{"d_model": 384, "n_experts": 20, "experts_per_token": 1, "router_score": "sigmoid", "normalize_top_k": false, "routed_scale": 2.0, "balance_bias": false, "shared_expert_gate": true, "scale_expert_input": true, "norm": "rmsnorm", "norm_eps": 1e-05, "tie_embeddings": false, "grad_clip": 1.0}
Below are experts of layer 6 (counted from 0) of a mixture-of-experts language model. Rows are named router (the router's row for the expert) and show model dimensions 192-287. Each number is 128 + 32 x the weight over its row's rms, rounded and kept within 0 to 255. Numbers have three digits each.
After each expert's rows: "comes before" lists some tokens at least twice as common just after its tokens as in all text. This comes from a sample of Wikipedia text that the model never trained on. Tokens count by the router's weight.

# expert 8
router:098159101145160126133182073085111103171095162105124183123104076081110118170131153104164131143129074119082104085150131169172128104141061140205125149152158082159081123088066096101159195145092177133158146099082095125133096091139125122131174111152179107173083133132106175156173154059168110082
comes before: " |", "==\n", ":", "\n", " ==\n", "==\n\n"

# expert 13
router:173165117170139120070163113110099125138094155136152103170112101157167075180100160129158137110049094139074085104130073110173120107134081156187097095148188111158088147119178087141141174151085133146138165123112069096082099120097134137155158158143194070144057105131098137097193155157171153107
comes before: " |", ",", "–", ")", ".", ")\n"

# expert 19
router:155159116117139106142136162128082118166117138158141115192079082159177107144143146116134099101129140189109138108128094143138149088056123127131094122141204107112095098103102120114161188132140113118079152052095093100152136149105152116130166125166147111191115144133197151142164111119134108085
comes before: " ", " the", "5", "6", "8", "4"

# expert 11
router:134209117100130110112158134059142121171145186152150154151099106137182112151143130115166098133108064125135049062199113177132113156085132161205095141179153099142107088071139144133129135117170138157094125165089063151141138126128139153094189116162113144143100158160136165134159146058153079094
comes before: "-", " a", " been", "ed", " be", " not"

# expert 15
router:139137105124086076135212132134076141186134156133137122158101094086170072151178140125140114069096107130097094108146066177113099123059123133193129155136105066129069202141152120110123153151120144142116143072089051137111134098100134155140188133141170117170164137142132129132125143110150075110
comes before: " of", ",", ".", " in", "|", " and"

# expert 2
router:125154087108145125181133131106144119148078127140149139108117123107170092160145131111098046137150097188085093094163159155148136070096085126123117142128176092100119118082121051126164118154156156155146136075113073168112087083174121146116166121153152042133092122143159185127182157102142120175
comes before: " the", " to", " by", " in", " a", " that"

# expert 3
router:140169139116125116120153126136076147206110114108173130136122128091159089132190096089189134125111117178090120106143080157139149155065098145152135122203135075113108090104136094146162186110101165153154157065101077103086135101114115140160134108182165100170109124111149127186149123083168140091
comes before: " of", ",", ".", " was", " (", ".\n\n"

# expert 17
router:124135075121095133125142117084130120159098176145159084110135138083169100186127094100130154097120074151107070085163107178110120088090113114163156122165180076117054116052134084138147146190129195143100186089138100137133140139107103116134173079127147086143116146122167179132168151088224142108
comes before: " the", " a", " \"", "The", "born", " an"